{"router_z_loss": 0.001, "lr_router": 0.00101, "steps": 4868}
Below are experts of layer 2 (counted from 0) of a mixture-of-experts language model. Rows are named router (the router's row for the expert), gate (a neuron's input weights, with its number), up (a neuron's input weights, with its number), down (a neuron's output weights, with its number) and show model dimensions 0-223. Each number is 200 + 20 x the weight over its row's rms, rounded and kept within 0 to 999.
Before each expert's rows: "mostly gets" lists some tokens that are sent to it at least half of the time; "comes after" lists some tokens at least twice as common just before its tokens as in all text. This comes from a sample of Wikipedia text that the model never trained on. Tokens count by the router's weight.

# expert 71
mostly gets: " %", " re", " return"
comes after: "9", "0", "8", "7", "1", "6"
router,186,223,219,223,185,214,177,221,217,210,184,187,219,218,223,179,226,177,179,153,180,168,188,177,228,172,220,224,225,173,175,206,211,179,182,221,187,178,175,212,183,175,187,177,228,212,177,217,176,218,182,180,217,181,200,175,178,198,177,169,219,217,178,221,187,215,220,181,189,219,228,222,189,217,212,169,229,183,187,195,188,186,224,202,220,220,217,175,178,173,213,224,184,181,188,214,184,170,217,184,178,184,178,182,214,185,177,189,225,188,218,220,215,171,179,176,222,180,220,205,215,176,178,215,181,215,221,177,219,175,172,219,180,178,217,230,185,214,226,180,221,218,215,219,220,213,183,184,191,170,218,181,215,181,185,181,175,183,178,186,207,200,180,217,175,183,190,180,219,238,184,183,227,170,227,186,181,215,208,216,175,224,176,222,217,212,194,199,219,178,179,207,217,205,195,223,175,224,221,220,218,202,206,223,184,225,221,182,176,211,180,180,227,182,219,229,223,219,183,181,177,225,178,219
gate0,222,217,169,200,211,212,221,203,235,183,176,219,177,216,193,183,182,194,217,183,180,201,188,212,230,226,247,214,203,240,216,173,198,216,195,200,184,217,182,212,173,165,216,204,211,212,184,184,217,232,214,200,225,210,206,277,206,196,211,188,221,183,238,208,194,229,215,178,200,221,153,232,194,224,195,218,168,188,187,222,223,191,227,202,187,194,213,192,198,186,166,185,206,203,224,238,174,204,164,222,194,197,183,200,224,169,186,217,162,172,192,194,185,208,210,170,177,220,211,226,208,174,192,221,210,181,196,210,190,221,197,173,216,209,194,233,196,226,200,210,198,220,214,220,200,219,194,197,225,203,214,191,180,193,172,194,209,189,207,213,205,183,221,185,227,187,182,243,230,188,167,195,200,207,215,195,183,224,237,243,190,206,183,188,242,209,203,211,215,243,182,211,208,207,200,177,216,200,181,208,209,215,187,221,226,176,201,187,159,184,181,175,192,229,219,220,222,234,200,199,190,172,175,217
up0,202,191,223,217,190,203,193,221,162,175,197,177,196,198,207,170,168,212,218,157,189,226,226,192,175,208,230,161,181,194,195,188,190,216,199,198,195,202,209,211,186,176,173,221,188,226,182,151,235,198,219,203,225,177,179,171,174,156,203,220,222,230,204,232,188,172,238,167,210,182,210,202,159,195,183,182,216,256,215,191,181,200,213,185,209,204,193,226,187,216,202,191,193,195,168,204,223,213,190,173,224,154,251,203,210,221,209,204,208,206,163,207,190,200,209,204,201,222,207,208,189,192,229,192,193,186,210,221,176,196,177,205,197,165,176,186,226,177,206,210,183,206,167,196,200,224,182,228,187,191,202,214,198,176,189,190,193,196,153,192,216,206,161,173,221,183,219,186,222,212,182,183,197,173,193,173,219,215,162,233,223,177,182,196,184,203,219,209,193,203,172,186,202,167,217,230,208,186,204,205,210,196,205,209,170,232,188,209,182,242,241,209,217,175,223,190,201,176,185,203,194,201,217,213
down0,201,215,211,203,173,205,187,192,191,238,154,199,175,221,205,152,181,193,216,210,204,203,190,226,159,213,204,198,187,204,217,202,203,172,142,232,191,170,197,214,203,197,202,168,197,194,181,181,216,167,183,236,205,185,189,196,212,191,223,189,207,192,160,185,174,219,216,175,217,183,198,217,184,211,217,224,214,175,215,206,173,200,187,194,223,207,193,203,236,213,209,223,195,197,189,206,209,191,178,202,218,230,198,183,198,261,182,244,199,212,224,230,203,156,223,212,201,204,182,210,220,187,232,180,205,222,170,242,187,201,197,221,199,206,209,215,232,160,201,183,227,180,180,212,180,191,156,176,211,206,214,203,175,171,206,185,194,202,205,226,232,210,216,204,150,209,230,186,216,173,224,203,221,209,231,214,195,182,187,213,207,212,188,211,203,204,187,223,196,209,203,230,187,218,173,188,195,186,136,188,179,197,200,221,212,193,176,199,209,223,196,233,228,199,201,197,230,227,231,204,207,193,178,217

# expert 107
mostly gets: " elect", " Aust", " val", " sy", " Car", " Val"
comes after: "1", "8", "2", " I", " Car", "enn"
router,172,210,225,215,151,221,186,223,225,218,188,186,222,214,219,192,234,183,194,172,179,181,173,177,229,181,223,214,226,174,171,192,207,184,176,226,172,179,189,206,190,183,225,181,227,208,172,223,185,199,176,178,219,184,210,189,178,184,195,174,221,217,175,212,188,226,229,170,175,208,218,221,177,214,212,176,209,177,182,177,185,182,214,214,226,223,221,192,182,177,207,213,170,181,158,228,189,179,222,188,192,171,178,180,199,189,179,181,224,170,209,227,214,178,177,179,213,174,216,218,225,199,179,200,191,223,227,172,211,185,166,220,183,171,218,221,181,221,213,195,223,211,214,222,217,224,188,179,181,190,209,184,196,181,214,191,172,192,186,196,218,197,177,221,179,194,173,175,213,225,189,178,216,186,227,183,186,210,204,216,179,228,189,223,198,205,186,190,220,182,175,218,218,222,187,212,188,223,218,221,200,215,198,225,173,222,232,189,173,215,196,186,222,193,227,211,231,212,181,142,184,223,177,221
gate0,226,235,205,191,214,176,170,227,210,220,240,199,196,187,184,207,205,250,173,201,171,219,240,214,248,248,219,163,215,217,185,195,189,197,210,235,191,175,184,222,194,177,200,191,200,220,196,179,201,221,216,201,203,206,203,200,190,185,190,206,224,193,227,179,219,217,192,209,220,214,194,199,197,253,207,208,190,182,206,186,188,193,187,167,202,197,218,230,190,212,178,180,204,213,201,193,203,224,210,216,161,154,201,218,191,168,191,178,159,165,194,167,207,219,203,192,178,179,216,185,189,174,219,217,221,194,163,161,168,204,200,196,195,198,215,218,225,186,222,187,201,208,236,194,168,255,202,182,179,216,207,206,198,194,224,190,186,171,223,188,183,192,252,200,199,174,178,189,214,190,167,218,210,186,187,193,230,205,194,230,147,218,191,234,198,208,183,193,218,215,200,194,247,207,209,197,193,170,195,232,198,200,219,209,187,218,209,194,168,184,190,204,196,198,217,235,206,226,213,193,198,201,192,206
up0,210,178,200,183,200,172,156,218,226,207,211,231,156,185,203,168,171,224,206,155,167,209,225,202,206,202,222,205,177,189,237,223,210,229,210,206,223,181,199,221,214,220,216,193,182,205,186,181,218,196,231,177,203,187,196,201,174,167,204,216,213,179,197,240,179,168,190,218,210,198,159,240,209,219,194,164,189,217,222,170,197,236,181,182,219,187,192,201,179,226,205,226,199,183,211,184,205,200,187,218,184,186,223,191,164,198,212,219,194,219,209,195,185,219,223,210,215,214,176,172,192,199,191,222,210,164,195,191,171,209,195,215,189,202,216,187,214,191,202,167,219,170,175,197,213,233,165,236,174,205,171,204,176,196,213,197,204,172,202,172,182,215,191,195,187,201,180,197,177,190,188,220,219,208,195,190,202,183,235,209,200,212,175,228,176,189,219,154,209,213,202,190,175,206,202,243,216,223,160,197,204,197,202,224,220,203,176,189,196,235,213,206,203,228,204,219,182,155,199,183,164,145,211,212
down0,177,198,208,186,175,183,218,197,182,218,196,150,187,217,189,194,207,208,174,229,200,187,209,189,154,205,209,216,193,196,205,204,213,224,242,191,211,186,196,188,208,159,194,215,193,196,211,184,231,217,183,202,184,193,197,220,165,187,210,202,199,184,249,212,226,206,200,236,211,236,206,208,205,177,178,184,205,151,171,207,177,227,215,168,231,186,217,207,204,200,204,241,152,185,201,192,157,252,209,183,212,156,168,171,182,209,216,197,216,198,202,204,203,178,196,199,185,218,178,193,164,251,201,197,183,195,212,188,231,207,217,248,218,201,199,180,207,209,189,163,188,218,241,190,187,182,200,198,196,206,186,215,183,200,206,185,220,180,205,213,206,197,167,194,153,170,192,192,237,218,207,153,217,209,199,234,171,186,170,188,181,218,215,188,200,180,199,227,186,224,166,226,185,210,192,223,215,192,181,218,208,234,197,200,222,190,200,206,215,227,231,203,202,213,208,201,203,180,202,202,183,196,208,222

# expert 0
mostly gets: " consid", " these", " This", " eff", " inst", " design"
comes after: " the", "a", ".", "ia", ",", " Sec"
router,175,204,223,222,187,226,184,220,218,219,190,175,224,223,225,181,217,191,181,201,191,173,174,181,212,175,228,224,228,190,175,212,197,175,174,217,186,178,188,209,192,178,203,176,220,212,179,227,196,210,182,180,224,175,195,173,176,176,181,177,214,222,175,227,192,225,225,180,176,217,225,221,180,215,216,176,217,178,178,180,181,189,224,210,220,225,212,185,218,189,216,225,182,184,171,219,189,179,217,178,179,175,190,180,223,191,183,179,214,174,225,218,232,181,176,177,221,170,219,213,224,204,179,214,186,221,217,170,217,184,179,212,172,175,222,217,176,223,219,193,220,226,224,217,225,226,181,186,182,185,220,175,196,174,175,174,170,185,181,182,203,206,177,224,185,185,174,175,223,236,199,184,219,182,222,177,187,217,232,216,183,233,179,228,216,214,191,177,211,184,187,208,219,213,185,206,185,225,216,215,214,179,190,212,190,223,226,183,174,231,181,178,227,184,219,220,225,212,192,181,174,220,188,222
gate0,210,196,209,224,171,196,177,243,163,208,223,215,223,218,188,193,188,223,245,176,189,200,199,191,174,232,196,202,175,188,201,182,219,195,220,215,172,173,232,185,175,206,202,196,177,217,193,197,202,223,201,206,206,194,198,183,185,227,224,212,208,210,190,206,210,223,174,209,217,207,203,182,189,236,217,207,211,175,191,182,175,175,227,202,194,232,188,209,187,205,202,177,166,258,215,233,232,219,203,154,206,188,225,206,212,185,175,203,192,181,188,186,195,199,182,204,214,230,219,213,194,145,181,197,211,233,222,209,190,196,203,197,191,197,203,228,200,193,198,206,228,207,187,149,166,180,218,214,233,217,187,211,198,181,196,199,216,180,199,192,212,192,189,161,206,150,201,195,232,183,166,197,237,230,197,204,199,190,184,231,186,181,171,227,201,224,176,168,229,180,192,198,244,186,222,181,203,184,190,219,167,221,198,198,213,170,218,153,175,188,204,169,188,207,185,194,213,214,178,178,187,178,216,225
up0,255,204,191,224,205,175,191,185,199,184,183,195,158,199,229,223,174,202,192,197,224,215,186,198,208,188,172,191,189,203,210,217,161,177,203,184,162,192,195,191,195,193,214,184,194,184,182,165,201,192,201,206,218,170,188,199,219,144,200,198,173,204,188,178,167,219,197,204,194,227,185,180,221,191,190,169,219,237,189,197,199,195,195,189,217,189,200,211,204,208,197,215,224,203,217,212,170,168,191,195,206,198,198,190,213,200,195,215,224,236,211,215,218,182,229,221,219,185,159,222,221,218,221,188,180,200,211,223,182,156,168,212,257,174,204,165,203,232,227,214,203,203,193,173,200,240,201,192,192,184,179,179,151,207,198,195,200,208,196,194,217,206,183,165,223,192,189,190,204,204,237,207,153,173,232,166,209,210,216,231,200,205,200,224,188,199,231,198,209,203,204,204,190,160,197,253,189,190,170,187,171,193,210,218,195,173,219,230,193,199,198,194,218,205,250,158,188,202,206,182,169,178,205,183
down0,216,209,194,228,186,180,214,202,182,221,190,201,195,201,227,229,228,168,215,185,211,191,228,188,201,209,181,212,193,187,174,199,237,212,203,226,174,164,176,196,193,185,211,198,220,223,254,191,167,221,197,201,242,176,218,186,207,196,206,171,211,216,228,170,175,218,181,216,205,227,178,223,191,213,213,188,241,227,204,195,225,194,197,225,193,206,212,226,173,224,214,219,220,208,244,222,191,182,215,183,222,201,217,174,202,232,219,217,205,206,174,187,227,184,197,173,174,178,187,212,217,202,182,153,222,181,185,207,201,204,191,203,170,185,185,196,223,170,193,212,190,191,238,148,187,190,193,250,206,167,212,236,183,242,173,197,196,209,204,210,212,201,223,173,212,193,178,214,201,221,226,207,184,218,198,210,172,193,194,184,226,210,193,195,187,200,206,203,224,163,174,194,186,253,152,194,194,173,186,215,203,224,211,187,205,198,225,222,159,183,198,198,208,171,179,199,231,212,197,186,204,207,192,181

# expert 64
mostly gets: " Hen", " Ed", " Or", " St", " includ", " Geor"
comes after: " ", "3", "4", "2", "1", "0"
router,178,208,217,232,190,225,186,226,222,222,183,181,215,209,228,180,221,183,186,182,175,175,190,183,216,184,223,216,225,178,178,214,217,177,177,224,194,192,185,216,186,178,180,176,221,223,183,212,177,209,180,186,221,181,211,188,172,167,182,176,213,213,168,214,178,224,228,182,183,219,222,220,177,220,213,169,218,188,178,185,181,178,227,219,224,225,216,184,205,178,203,217,181,188,188,213,189,185,220,177,178,172,192,176,206,190,187,187,221,189,222,216,221,175,175,170,212,186,209,215,208,212,182,216,185,211,216,177,218,178,172,209,180,169,214,228,187,224,222,141,215,221,221,224,223,201,188,177,186,176,223,175,193,181,186,175,173,177,175,183,208,200,177,217,182,177,176,175,218,228,187,173,226,179,222,183,183,223,216,219,187,227,187,211,221,209,194,181,223,173,176,215,209,214,185,211,192,230,220,220,221,201,181,224,183,225,227,190,173,218,169,193,228,182,221,214,218,224,178,177,175,225,181,222
gate0,193,235,233,211,205,257,178,218,217,210,201,185,218,209,186,207,200,162,184,232,191,190,211,206,196,214,172,164,196,226,178,184,216,200,206,180,162,165,161,205,179,199,237,194,192,205,201,200,216,220,178,206,211,241,207,220,209,189,174,179,183,194,200,219,195,231,176,197,203,189,174,234,189,241,213,218,168,176,192,199,168,175,209,181,149,204,199,166,202,206,181,242,210,155,224,194,205,196,202,195,195,187,212,220,226,182,159,187,194,199,183,173,200,250,202,196,199,227,190,174,182,190,210,204,218,205,221,212,171,219,182,188,220,173,219,195,210,198,183,235,198,237,177,192,188,229,204,182,220,231,207,210,191,208,181,214,215,183,167,203,196,220,181,173,209,163,198,193,194,206,191,206,236,180,203,173,214,167,201,207,195,194,169,206,178,212,192,185,178,215,172,192,242,227,209,213,171,185,173,184,203,192,198,223,228,196,209,212,193,212,191,187,181,159,173,216,174,174,204,196,183,215,211,205
up0,177,193,194,207,187,200,191,150,188,192,156,182,202,223,217,202,219,187,213,166,209,225,204,203,206,209,210,207,184,189,192,187,203,175,182,207,190,184,216,205,198,232,192,195,196,204,183,208,207,203,197,187,189,197,212,230,225,199,213,215,166,180,241,195,215,207,235,179,198,186,168,214,189,213,192,196,215,205,189,190,168,195,212,248,224,193,201,238,214,191,208,226,208,181,215,230,229,212,203,202,200,205,222,251,200,210,214,192,232,283,213,217,174,211,222,205,227,222,212,204,238,208,234,208,233,194,193,196,192,203,172,186,179,199,220,206,219,221,243,187,213,178,218,184,203,195,242,208,159,206,190,206,190,210,209,204,159,187,220,172,217,206,203,234,224,195,194,161,198,207,204,208,205,212,217,183,262,217,194,220,202,200,236,214,211,204,192,194,224,199,208,174,175,172,227,213,180,226,181,191,187,182,181,179,204,187,201,228,174,191,180,233,223,229,216,215,209,200,214,206,154,172,210,218
down0,183,183,181,180,187,177,220,189,206,214,182,210,216,185,203,199,208,201,211,176,199,222,214,214,195,219,231,188,183,193,177,174,210,205,191,167,162,210,159,245,227,206,241,197,210,249,202,187,211,165,214,215,197,191,223,181,186,186,207,228,151,220,234,186,190,212,229,166,218,179,182,185,215,211,197,194,160,199,151,161,211,178,226,206,197,178,199,208,185,196,188,226,218,209,205,235,181,208,216,179,169,201,189,214,197,206,189,229,173,203,190,214,196,196,199,226,173,206,220,183,157,212,176,192,188,222,209,199,231,214,153,218,196,175,171,176,189,187,178,189,207,214,243,202,194,211,157,195,184,194,183,213,171,213,180,200,218,201,212,211,180,172,214,213,200,183,194,200,236,190,190,195,199,199,202,173,193,188,182,206,177,201,181,188,215,229,180,175,205,208,194,204,200,228,189,230,242,172,239,230,185,185,184,189,228,221,223,231,205,197,194,180,229,218,189,211,189,227,185,189,170,228,201,222

# expert 156
mostly gets: " Wh", " Th", " Her", " Kh", "===\n", " ===\n"
comes after: ".", "-", " ", ".\n\n", ":", " November"
router,182,218,226,213,194,219,188,213,227,216,186,188,215,219,219,171,215,176,181,193,188,181,187,178,214,187,222,212,223,184,175,211,204,184,182,219,185,182,172,216,198,186,192,178,229,231,172,208,182,216,179,170,225,182,193,185,176,184,172,174,225,217,178,217,180,235,217,175,178,231,225,210,171,220,221,184,227,175,182,181,172,176,221,211,220,219,211,177,199,175,207,217,173,179,187,216,173,164,211,184,181,178,179,184,216,181,177,180,214,177,211,226,219,169,174,177,217,172,223,213,215,192,185,214,174,222,215,175,219,182,169,227,175,170,222,226,169,226,226,175,228,214,210,228,223,221,183,181,170,180,214,173,203,182,194,182,181,176,176,182,191,208,183,213,191,172,182,171,217,219,182,180,225,169,220,182,184,219,217,217,183,220,180,221,214,214,187,179,219,197,190,206,225,218,189,220,176,222,209,212,210,189,184,216,180,225,227,199,185,221,187,173,220,189,220,224,223,209,185,203,186,217,174,220
gate0,229,199,217,218,198,215,234,206,198,218,213,201,220,232,181,174,204,200,248,170,179,174,231,185,202,234,219,182,168,200,204,165,224,206,219,234,187,150,212,177,205,160,197,184,183,220,168,195,184,255,215,190,234,212,243,240,183,188,206,212,233,189,206,207,240,222,212,174,207,210,194,215,181,210,214,211,212,146,200,220,211,203,195,186,164,215,217,190,205,194,179,173,224,208,206,193,182,187,200,175,165,189,190,197,198,202,193,210,179,199,223,151,189,223,181,168,216,198,225,177,185,159,197,205,220,207,197,191,153,190,208,208,192,187,208,188,192,189,193,204,240,217,199,167,168,196,221,205,220,204,196,208,201,200,179,179,223,167,210,192,196,202,210,183,202,165,211,227,221,199,190,197,212,190,199,216,208,206,187,210,167,233,198,187,217,230,181,176,228,211,201,197,223,205,208,190,206,202,173,181,200,187,182,185,189,202,199,171,189,210,204,215,185,172,218,234,205,245,170,206,226,196,214,221
up0,189,196,197,203,188,204,214,207,190,195,193,200,166,209,193,219,189,162,172,186,193,194,223,237,195,213,204,204,225,216,161,211,214,203,223,184,177,178,209,233,193,208,202,190,197,201,226,209,190,191,198,190,188,169,234,212,223,183,183,200,186,227,242,181,189,202,239,184,229,246,180,206,177,196,248,184,210,210,213,195,221,206,191,200,217,199,189,195,193,165,202,208,204,182,190,200,201,235,179,198,209,190,226,174,182,216,214,218,227,232,197,219,232,210,247,210,224,199,201,209,173,203,192,202,254,170,213,234,178,203,183,239,195,205,208,225,212,187,200,197,196,223,197,180,200,242,192,211,208,182,214,195,188,214,169,203,192,203,196,206,221,214,153,209,216,183,218,207,219,223,191,196,179,192,224,162,202,207,236,207,236,199,147,220,229,173,205,151,196,165,181,201,197,201,194,232,206,145,194,184,216,173,215,165,248,178,194,224,211,194,190,184,214,206,232,198,200,177,190,193,202,221,223,195
down0,214,187,202,239,168,166,243,206,223,235,232,155,177,205,189,164,213,213,194,193,223,187,211,178,177,182,189,172,168,199,182,185,196,216,219,198,203,203,189,218,194,213,221,201,202,189,260,213,218,182,190,190,185,199,174,173,215,194,200,225,201,185,191,159,165,175,206,223,181,203,199,186,233,219,197,172,235,198,199,196,209,175,187,225,219,178,188,189,207,256,204,232,191,200,167,225,154,207,199,185,190,238,186,216,203,208,161,235,185,198,190,217,200,204,213,213,193,209,207,205,215,200,197,184,212,200,201,164,219,216,180,190,205,185,193,205,216,199,204,190,211,205,202,177,167,232,195,211,227,227,196,184,191,172,190,219,195,231,210,179,151,222,181,197,212,212,212,179,207,187,201,241,175,220,225,207,203,200,207,189,193,183,199,179,179,210,171,242,210,180,178,207,208,212,205,214,186,186,153,183,191,179,198,196,220,196,182,236,215,175,186,224,171,182,213,210,228,214,207,222,193,218,163,234

# expert 174
mostly gets: " U", " Am", " On", " E", " Je", " Ar"
comes after: "-", " ", ":", " |", ".", ","
router,170,204,220,218,164,219,190,223,218,213,187,177,218,219,221,176,214,176,179,159,173,178,190,182,217,178,227,228,225,175,179,198,216,190,174,225,179,184,177,215,181,180,198,176,224,223,176,229,176,213,176,183,220,186,212,185,186,195,171,175,224,206,173,214,179,216,216,183,177,219,220,211,182,222,225,175,225,188,176,184,186,183,222,227,223,223,210,181,157,181,213,203,178,180,162,228,179,173,224,191,180,178,175,181,209,185,187,181,213,183,219,217,216,169,179,177,211,182,211,214,212,204,185,210,182,226,216,191,209,187,168,218,179,184,223,213,177,216,218,178,230,203,228,223,215,214,182,175,181,185,214,175,211,191,193,176,175,174,178,184,204,207,182,211,177,182,175,179,218,233,181,173,227,167,229,177,178,211,226,219,174,221,185,219,218,217,182,182,217,182,180,223,225,213,175,211,182,220,222,222,206,183,188,217,189,221,224,190,180,217,201,183,215,186,215,215,219,217,180,181,180,219,187,214
gate0,191,210,232,191,164,209,171,198,220,202,237,204,212,195,211,211,200,222,223,189,210,170,194,185,211,192,183,194,208,261,168,205,220,219,192,213,224,182,197,187,165,169,209,188,205,196,191,180,192,232,229,216,242,236,187,188,232,206,199,186,229,204,206,215,218,215,184,195,218,252,199,217,227,240,228,178,190,183,175,210,198,166,209,175,199,220,257,202,190,172,205,198,207,209,202,205,206,219,183,241,221,216,175,187,223,212,191,197,165,222,195,144,175,205,223,220,205,215,216,173,239,197,156,217,220,205,207,207,210,227,204,186,184,176,242,199,165,221,179,192,188,224,210,201,185,214,205,183,187,204,205,194,220,187,183,196,197,201,180,160,244,200,197,199,184,154,197,192,195,198,192,206,168,223,221,198,204,177,213,208,215,185,211,207,212,194,192,203,204,243,197,209,241,176,204,183,209,225,213,216,186,218,211,195,185,183,186,213,209,220,186,179,189,201,197,220,201,232,201,180,157,193,210,223
up0,182,198,183,209,204,176,203,185,189,196,202,196,171,210,190,208,196,174,218,176,237,222,231,190,189,209,177,192,228,159,221,187,208,191,170,196,179,246,211,206,223,197,213,206,220,197,183,172,186,169,192,217,195,211,200,225,198,188,194,197,213,222,181,233,178,182,229,203,238,206,216,209,205,153,217,205,207,198,189,200,219,216,225,186,216,244,189,186,200,242,187,211,188,180,188,207,175,229,174,212,212,162,229,192,186,209,211,219,205,215,226,239,227,206,181,200,212,173,207,233,190,165,204,195,195,205,219,243,216,214,180,203,188,230,195,162,245,211,209,174,225,180,220,152,164,220,188,224,158,182,228,206,181,206,225,201,197,176,171,175,196,189,182,206,197,186,182,196,216,193,189,209,192,206,192,162,228,201,189,217,214,188,192,180,208,205,178,162,193,200,208,185,167,205,210,222,251,182,160,184,215,193,170,206,207,202,172,199,201,206,195,207,196,203,200,252,206,169,190,198,183,165,186,206
down0,169,179,215,208,198,183,195,187,199,210,173,179,215,219,237,199,198,198,178,203,159,206,237,166,191,223,175,172,225,204,182,181,207,206,216,195,198,189,218,179,188,184,229,211,192,198,225,209,194,191,195,197,151,188,196,185,188,160,180,232,184,232,230,189,199,215,187,213,152,237,186,184,182,231,236,206,199,179,175,188,184,178,214,205,220,197,204,225,204,211,198,185,195,211,203,162,239,207,233,167,207,212,182,194,204,180,198,205,215,227,207,172,192,185,179,191,167,211,166,163,212,165,190,218,203,189,215,240,198,195,193,224,183,214,210,201,189,211,257,221,182,218,191,207,179,198,215,206,198,210,207,172,198,203,206,186,180,185,207,199,217,171,176,223,199,191,199,223,239,226,173,182,161,200,181,220,196,169,234,195,205,220,200,193,220,185,217,196,199,238,211,220,236,236,171,230,200,214,204,201,161,174,212,217,199,217,212,237,209,187,196,200,188,228,238,192,201,186,179,189,218,211,167,216

# expert 155
mostly gets: "%", "ael", " out", " Mon", " Or"
comes after: ".", "9", "0", "2", "8", "b"
router,174,210,218,220,188,222,172,225,220,221,187,188,223,227,228,175,215,180,179,178,180,185,176,180,221,184,209,221,210,171,169,210,217,177,177,215,186,187,181,218,187,181,219,188,213,218,180,229,181,220,181,185,219,171,186,177,184,185,180,176,224,210,174,223,187,222,219,184,181,220,219,211,181,220,214,182,224,180,181,191,182,178,222,217,219,227,222,171,162,190,213,211,182,182,202,217,183,185,220,180,179,174,181,176,214,193,169,183,209,184,216,221,216,183,174,184,215,171,224,219,218,186,190,212,177,227,217,181,218,174,166,220,177,176,222,226,176,224,224,171,232,216,217,232,224,214,191,179,180,183,220,172,202,177,184,178,171,183,181,188,219,206,187,218,179,184,178,186,215,227,190,185,226,180,229,179,178,220,210,224,180,222,183,219,215,215,182,190,220,190,189,213,219,216,185,214,180,226,221,219,223,198,185,217,186,227,227,195,174,228,187,184,230,182,223,221,227,215,188,213,176,225,179,226
gate0,220,196,210,197,198,200,213,218,218,225,179,189,201,221,231,186,194,208,200,215,190,226,223,185,221,206,206,186,212,215,236,196,234,211,187,197,174,170,204,214,186,231,203,205,200,180,220,182,207,199,245,243,213,204,227,186,173,246,196,234,236,175,207,218,214,223,204,189,235,230,196,204,219,210,214,200,175,164,160,197,166,209,204,212,171,206,192,198,196,188,189,211,215,186,207,207,226,198,211,231,162,190,213,196,245,213,184,227,189,171,174,178,221,214,222,192,215,219,205,229,165,163,175,213,186,214,225,210,175,190,228,188,173,196,186,195,208,188,179,226,160,238,231,182,180,198,197,213,181,203,198,223,214,191,189,216,206,195,148,184,180,188,218,197,203,185,191,201,208,202,188,182,238,222,210,214,196,216,151,221,180,211,184,199,202,228,171,234,202,231,187,205,246,200,202,202,196,200,222,240,206,228,197,230,184,183,215,163,198,190,207,168,181,204,194,210,229,235,201,207,223,209,202,199
up0,203,222,199,211,203,220,163,211,221,176,205,199,180,205,215,183,184,201,210,179,224,229,186,207,178,224,234,191,213,178,197,223,217,181,219,227,176,188,198,216,209,238,232,179,180,177,175,210,191,243,196,178,213,189,195,249,233,171,214,190,199,193,202,196,220,192,219,227,214,195,165,196,166,194,240,175,203,239,193,195,201,208,184,200,173,202,200,208,201,212,197,222,205,222,194,210,182,194,175,165,211,221,213,193,167,195,199,225,239,199,214,194,219,208,205,239,217,217,218,197,220,213,203,201,212,166,187,221,213,189,194,164,199,185,185,225,193,219,236,184,169,196,208,157,196,216,184,234,191,200,208,176,217,182,203,221,181,168,176,138,211,163,222,174,209,188,195,187,160,238,195,183,191,206,190,199,194,209,211,218,202,224,220,189,220,197,209,163,201,184,184,234,169,190,195,236,200,214,195,169,212,206,200,197,213,201,184,172,227,197,168,198,176,190,205,184,222,167,177,183,209,151,221,193
down0,182,178,212,224,210,164,202,189,208,217,185,192,185,161,153,215,218,174,200,213,213,192,210,211,166,244,180,215,182,184,216,204,260,185,198,209,198,192,179,229,209,173,176,190,199,221,209,206,220,214,216,218,218,205,164,219,211,200,204,239,181,214,212,212,206,154,198,194,198,244,180,192,209,184,190,197,193,183,179,221,203,183,199,193,183,220,189,221,208,191,214,195,213,143,197,220,178,193,204,172,234,183,205,190,180,173,206,224,197,221,193,187,216,180,176,231,181,174,189,180,201,197,231,169,190,185,171,210,197,236,208,185,196,204,212,228,225,201,214,179,198,166,231,206,189,221,192,221,215,173,195,197,192,178,186,168,159,186,227,207,191,223,222,180,221,215,200,225,219,224,215,201,178,246,194,214,165,220,172,199,197,227,195,148,183,206,212,184,191,179,204,204,198,203,175,210,186,162,207,175,178,181,199,177,195,226,199,212,224,211,204,218,187,217,213,185,225,242,211,217,170,227,182,206